config.yaml
activation: "swiglu"
router_score: "softmax"
tie_embeddings: false
init_std_qkv: 0.0269
beta1: 0.9
Below are experts of layer 6 (counted from 0) of a mixture-of-experts language model. Rows are named router (the router's row for the expert), gate (a neuron's input weights, with its number), up (a neuron's input weights, with its number) and show model dimensions 0-127. Each number is 128 + 32 x the weight over its row's rms, rounded and kept within 0 to 255. Numbers have three digits each.
Before each expert's rows: "comes after" lists some tokens at least twice as common just before its tokens as in all text; "gets" lists some tokens that make up at least twice as much of what it gets as of all text. This comes from a sample of Wikipedia text that the model never trained on. Tokens count by the router's weight.

# expert 106
comes after: " |", "\n", ".", ")", "---|---|---|---|", ";"
gets: "\n", " |", "|", "===", "–", "---|---|---|---|"
router:165177127096151133164123121166090098140072129150116099095078161093128126133164114090111089115098107119073131120139087096133132136083125088125090093107142191187129166124170143163055121147161139119127176169143111100146139143195081162126072113157179144085114086146144088136071088194161111105176146120107173133082089107088052103169164131181083123160132121107133134087122091078112140122101
gate0:153148138093147120135157137117136173142114135152111134148124099078145177154103131130117073149105088109096134132130138228112134127067134155121150159130102103197141146173114085109124142093085162097202108114082131125128119102155176121155091122123185130114136180131176161116156098096124152105137142069125118130162093146053070143189195162144131123072185116139125094167160049110130110165064
up0:122114130164108144093141101145118142156135089129153089088088138164164145133139129110150163121137072096140148173090110138180136060154061098150103156169202176181069156085126148155105171150097135143107157101083135127049129168182155069102169124126079115125179103123156126158058132096098082099077132116098104093119126172089130120145141119118093118110155098126134172176142074097177135182115
gate1:116118148128101055209158165196082107103165179077155105123156060179137160138170123064085123120107122142113151142117121136136045191100134078144142154135152176143108126108121097125148183111150143117198165143101118071097119116122110160092130124133218140106105124113130132128100078149113111122169110159084082130076099102079074126131139097126091116149137169191133145126128111098136137136090
up1:124089114144071130080134138138119124150108155061162197168167107129113096142109104169135170142149115149141116095155156181135080080151151103147174192146099206159136192147080066113136123146145097103103122139064121183124150163169086134117155130106116118101112135141146138119081127109106181161133166136172066104131088093106151095118151124100164068067150091068174108165138167153094127155103
gate2:164165222148102130119108164145140176152097136118138170142120077176166166118135164140100102105140113169130178178132115109136139090126118215147060108046125131142104119117164120106159139169109139101182101114123092114137157122149078100135088150118187208151142115204193139115131164133125121155090107136136136075159152138110129175074166106127139152110144100087128080092120076106076125142121
up2:143163125190106136188080148125100152115098098133169109091115077122120111140161077111128137120096147113112152100159128054151085076136166158182172111151123133193147158159107149110155167091135139088127097134140110079094131163134097161107096169118191164181140122182191145149126132125072104131171186110111139141119137158109203132119117091112116131144135076116158137117131014121093093118079
gate3:100128090163116159141178115130115193174155135143098182110130131138172140104140100118161135126113232163097217101134139135089181137098150146131148129099197134138166096129124149163135133123127090080130098130073142110087103063120130112149113156122140132142134117136194128136097101119110085106178068133057143106143110183137181158066196150162121101112136176126139075145105100148136133086182
up3:104097141112116120171107107085144141163098073120145210141140116129184117114179139127132132115131140124178117096094086167099156072167144143170133123133208082111141094090094172086180111108083126175196106129136145111098089131094087097120150144148140166150078122133172155121149146147110138175169120122123148169108117036111201129065083143096117136135181172191089111108136113112164143152117
gate4:147106104091139096117130091129102060076072095110105187116108099141105117200127095140130080128138078057109183148099172119188077112128163143152131184148114143119109183149145161122182130102098108135113156135146125109091085059178119147125130157098136117082052103105116111126161161109136114118110075102181172167100124139114135160084111210123117123062123157169113128092164088147103131142109
up4:148133118171078119193114153114160148150105176126145140161172074111109092088197167105129126134124129130116123172096127146122183136122122158167145051132146094144148131172158108108140186113091141171130095143171138106134145133137116132059102082133111141156141130118096152176123112111142165119100153149158156125129109137149147167158093130126118191148072129117132187113099121225142255116152
gate5:125147122150117092148200107141127082125157116077138137116153122124149181122152115101165130136134096068110146147158141104111085177136141118117075247085120112115178068123106136116113137078130127116086113205186130160175122123144072170126136100129101157124146126159152160129156133144086127097092099147161207125100141133095101164117094177157088119140156140162076084102170040158106138131091
up5:097141176127171184134128122164087121125150200133160059095153135115149198107119118135059125090127167128092102149163147125128127151163119142085136118160100192166112093124151110109123135130096153140110106133119133167040112092127086122105131128069113099147107178091109187107082116131051179144065042103115165137149124093120131129106131142088136110096091166153108101083102190169137113092142
gate6:171093153075132136146102117126119118111168142093124067106089141117140150162162171153160132170115099072138163167096148105078090115162130085129076084154149133113099094100085129107058117119081096092143148157146071130136177097086137193170077131185167127132092119134092124125171134162130100166176127094176114164165061111165091080089153122103149126060110093138120131152184134113146066160122
up6:171110109138105091187133109102119121073172113079147088137171112113077187154064135107162142076165097148106085141155126128145158159139119099157124100127103092077139172156089141140139111123173152184164151137157122175110131172109157113134176112127149130175054170069110147109125141166161071118135101130120110108105123134150094114084135121096108146094163127188095109191097038142049115104158
gate7:068108195105108200116107122180103033095157139144100161076100107111061095072108091094131156126150178126103120116162174167090100120155172098095115149099102104117148160128108111127157149144059120095105104176124112087083094160122149145166156104120147118154124148126178111072117137174089180093118096139126126143062117091128108139173092115101094102116152134161142160072088090118100125162163
up7:098146180134064180187140128137080127094111122114144084160182124131064174080129128145137127130125133144139094150136117082115104147091133151136142179126109185035129174086077175171124158120131131152102125115130181112118166182146124120153141151165089144136152089132078099145142127152054087119137151120171131108147148089120119110151121131110050129167087063160079163096125054100127188148129

# expert 122
comes after: "\n", ".", "==", ")", " =", " =="
gets: "\n", "-", "|", ".", "==", "==="
router:171100118176163092148168110047168098165162124077152085105099148114136162170123117150056112116098159127098169108123121126153106117177174154113155165106135103180178136143095104148084145122135173153172174141131163092079113117114127088117111161091115169085096095165164169111071124104114079128137171144164122111152072153162127088176093115147087102139121098109086175191096110092081173097109
gate0:151128134141097135164131093120126095096146158148172077124102151136145061150118077150090136136104155166139088117095144121125159130191127165113101111090066103103125186033121101099172109076107145135140141226143141134097088118140097149080099094150157135136119136114129131137066114122092159158117099085090048103151067167087089085111082147148153164094109163127178161164151083141110123153155
up0:145147146076135092150161079109085163165155116129137129072114080068181135141151125056138119107108139104137174153126156115079215207114156119147100129179140106156147099177104131095162136182187100138162107109142084139113155161097111156146112121124139127121108185112162189117181111157155190128151117126123091093160203168136150098165120153202110147118122163117177088129104144109127094098142
gate1:155088154129123142108098134137111150142036116163097134142183162132130182096141113107146076122083167057124185090153123106112094214089106164088171177121096105150148113160130142174122148116159114106136133107130137118115144131108119131083110099157084144108129128146162156137117131107151147172140174209121085124160083123127146157107120126124150073206147102155091128123142037151033092133140
up1:135097132083171113089129128097110145088143095136163108074187076154094079076132122104126175103152098159127151140132137091108140151105179081130110135140125104076144189126098170106107105146170108145117159086087147123111115155056165113139199158170051121152175137120189161100117134149210100082099075089138092095163136165129103054137142076162085140141131114130146080140129115111142145117159
gate2:157125154156117088137116160069160105108140109178155103120125129131164178060119145105159142183185130124157161100177178102098110111168128133146165150127113176108122143076168145093151117149090174091116116110186141128121131150140089099126148113112092073099089232156141150115093168131123085160181215108158175174096158126115115138098072122140161126154095078119114123172152084080081142118136
up2:145095083135132175111134188114102142111124144090105110129163087093136147132057111103181137167109125126146165147151117125116118112182099143141134135082140148154113131153155116073123110114086160113119131108167198126140128084098048166101209109120108078094098206117076116107164156130111146124167137091186109153170112130111113110183117050178147128154218142104136079164130162139121119101185
gate3:091116106067142128078161134114058201139159156064083131121123136141111100122099117154176098106160162162154120139094109136186087089163153110076160121094110097106132140087097107139089099100161125142130118072081122088070138138121093119163147180100091139158118164193127142098118121162104154120118153138105122137130108161167081131108127115089142085071107060129133121130143055090039114156069
up3:146060125141103141131120134099229149084106112170129068093180113089089113126118136120092189164190122105149107145113142089103162094118109125093062107113145112127064099133132154136085129161161124150163133147137127145052122142142129121150156156116105114169126162099151134171089107140114155101186171141126027135083174128136099117139173141129170106169093180110154161135145169199144089156127
gate4:091090154063053185097169182109113164093131142101116146131084210130133135106107164134124108110151139132135159159082130084088116148102193101167112155135094183163132175152115120089072080061105141147113156097170142143093075141119166118142147110070148149140109131152127097101085141136087142108149125189121191122158098062111116140098133177091117122132178137084066153147123096146095139134100
up4:120154134083139126116135163131145144144142107145164152162105163131157147107124118147157109049119123137182051130217108089129088162141113144122130137091118108105108113197158110153108097150109185154169128168096070141117148105111155146039090111135104135145193110141094040132151106169187087162124149131123093115073087162102160194107102105153137172100130142130089105122162144093166161095168
gate5:155157129128146122077117189112080139111082083157112147162117154116093189097112139122173056160145174131143173154111109113134100117119090098175111175130112110129147153083124104164090116122148178148103107153140118127166144126199108133164116135083125117160109114115143123124142157126100117160141210124071173107130115178145124103211113117114119089148158081098146166099135153132000152171084
up5:148139162106165114132122098115117139121082098143134195127120134142143095115137108181169102152141152165129130133122108194120150100108141121154138125155182090077094165181133120133166117132023143141137046134150153091164115164157165164124113102121072163156154102117122122126120150215133083063176130095109156176069149159133137142075158148052079142120111088113177141124097125113177144179097
gate6:072092135136120112157161154147121150099123161160112121081118154131113109079168202153122164125107201138106142119089130118158099161117105137107017156114101166070088149102144107123109126082094108134196112104120156102113090172118074146137130136152174150106110122124071111090169120159124154130103138184130176097164122038129202107145146171151096129165131113120062187121137087124106101138126
up6:182130144163110112122130109101141145144095103177169117148111139106128185107152111048136219133132071135132145084160152132149154138146134173200180171133147079141085115138152135151195122110123105160172169143149164137132151075153129156127127069108149125123127150064116119117093149145136143123121056080113175119133169081054152078064161106132106088142120090183118146115151081146125101133184
gate7:159132143191148129146139080133156128145101032070107184137161134159114124122133062136104142106091168098124168180061140103108146106111103103137126177174099074106144111154133126122120135164112137044093137149140136143075139123122126107150059158154088227124138108165125109125105175134139057148122135164136146119072102164088086124153162125114162145124076136148121120151137056135068152133140
up7:149139079212105157192103152151101157112187065084104148101106103118179160128100087148085119096159102096165171175151173145093148148111061130163150152155121131145135107170129083161086121124105095135176111115127115098094132132102116087143147097102118146162151102116193095176096228168128107090111126182108145108128185141127121132081154116149113148094099143148172068079160139100150123147114

# expert 77
comes after: "\n", " |", ".", "==", ")", " ="
gets: "\n", "==", "===", " ==", ".", " ="
router:189117071109115132180131097139119086151141119119124115113109131099141177138114150119138070140110112164082129079161174087130091141075119165130111203099131138151130199123109132152059086141131141110153119101156136067149110099141131158116071117110142167152114118164155116139091120081171148089108186119191167102098114180104058126148096162148082142122086115087090173138104045082100075123158
gate0:154184100119147147154157111164122109077105113153081065111179155127104131147091167147169127136192112135143158146127079117105133190150099129095164221109156084143053089119137130114128131179156153153120104055121108144100111145100154197131067143078085162135124077174103115100139147121161099149137181149115122186101127175103160085139073189111147096109076117133122098117164121107118153132124
up0:101118096128093121149091150173097165163108056120136050129140058148167069121169096114101111039071123157140192143144084117111139093131161068150146135094122136138111132147057101161107182150104106145084110090100122131094125119118112122099139078141149117152154118115092154146117189142163106075097131159096125195184109133113180144139182116117120117115175106085160130117151179155080128100096
gate1:135100110135172130201146110128158105132106140164100101118168146083124130176130180197113104138154085075119134197102141147107130179124173175102168181118184102150074175077088118078133099074131097064115093126098131095160098144108078151103159135122098175164111086148176145124133095137161141168097123157127135139089090132074114156130124143127110035086090143091110149124167140125139078126092
up1:081132092108107093121152170110070104163098179103100096097111094165074094077100100093155165172137051154102116110121096111152111151196125075130120135079130097092147173104125124132121122133083087119144104112149105154138183133118103182155185122124106176131134110158168135085108145101163160136186125133145153140048100225186121098123133137119117136067112110157108126142162069138148139146073
gate2:131088043080088138070093131150059090142130121157049120131117153180133122109135150148123152147135112157176146121129109095148159104146082167147110115122106151140103121121101084139147189120092103121213123124120067099149123132121127159099136123157122085137129139080124114174191078099149187114176142132156148130104138148097099117175088194080115115177093172059157187156139109153095175127111
up2:124153164125135203110112100130105125154120105134118081154143088238164179087135108067098121140155121147142175117092117131125182111097116124110105164160138161118129158121119158168096108150100118133148092139143080148113088140201105172146107178170053134124145104135171126146091111123140067135183106108109157151077104194110071181211078121126159119180126131108131124164127100136154103167127
gate3:154170119085108097141193126168107164160157093138194088126168121116088149150172067153112152089085178117154124122123158144134171116170188145085118075172130137137149088111160151203173126117158166099128125073125136156063142098184090092115160203131139120160120117131135127112135135148164135139162085083125150114059176192121136098151179109135159121096194123113148116144126109156096093132174
up3:166151097091135060132097130081113112134142144124106092216088064074128120080148133132130151149056151175103187156132146118203096163139179130097120126096099077171137123147110167112110073136120088104103127116113138112079114088187110152155148112118101157207170142129210100134154162169129142095122108148105160181191118164127122117165133116137154151119129119132170129166071106120159141159148
gate4:136088141107141121069140182128089091062165117125158077187116119165076154122174171145119090141138153126101079114109146094178142131083126134101110129117125133143140134118153130118144102072067150092112062152091185106102056114091188123148129115118132154130136135069170139141142110125126117141131144134142087030103196145140129148104117064112107136045118115117044104153127074156135111102126
up4:140133164133182119070136077118111085095144147147165071127089176130082094132157106077165130106119145131148174117180169149119081167096148125143117109091141114100153104164152108158148117156105134065082139139127127197116123102103090145139142087207178143129170095182075173146157085161122167120227160168159176122128123131105155156141130088149182124133161149122112199142117111159081127150147
gate5:139093100185036156171145150138064157118206094136097165062139149170129174146073130070119133139144179132157129083165129128112121160121114175134120131127088125141072095092082133177128118156159088091114119126096132152126128098129104091112151143153080128101147122178111130088102137095075126098173157102130110045096091169109095087131067102155103110134129082054118175116131118134103105147144
up5:123153074095101110098138176130093107112156123154172141096070084057073166184102119128131138156161135119176193116148125108213109140108085095151178097089109143110106181129162171179128122127149139116166130107074122159094113130114089062091153123170120105144136107200170141099166097127195178127108118090134086093104169142103135157109076144186096159123157113119116161144129120092083103142136
gate6:122148117100170054082083197146149203107079157098140106136166143116115159139129099128088129132203143171126157125137132119161070122142103106139144153115130174114132141142091107189071161161119142051098136066167106119174080140097107133082154138123135150106152180121173091196108143170124038124150085118113130158177110155138098100136143130086132123081127140130139088084106091124085116156156
up6:050110150144127094182157121134077133131140084118129082147140131134156140136101152101131164155085170117087157125138152099078149081076159102184074152083133146156148107122121153097093073167168121184117031140081117117071131176137145126158107141077112136130086140135154093172089114134138192165121124091144156089170120145106118166105087113169161175069107094162139061121085106117096128149113
gate7:107099137136136108131115131188123033080131136114141185118114127137104132079111160110047108144160135166132115076120141129100094112115139140128112204100128122118141122114138129145180086170082063093153088149136174132197141151178169137100146134110129115079137162089083138114088125093139087209109115123138131163092090087154098111117109164153124096146124127105136116237156049127090140115130
up7:057124154133118089108153120180118134127049096136136137138138145169175162111133097123132087105214103092128096160072115177129124169082101062105120168163128114120154193099162114133155179132139180103124138133126070124101133124069172178135176130151126147105135154124160140083133150128118140113156086107096104200135115160060110125199102143161108062147110134114069108146126107136129181082106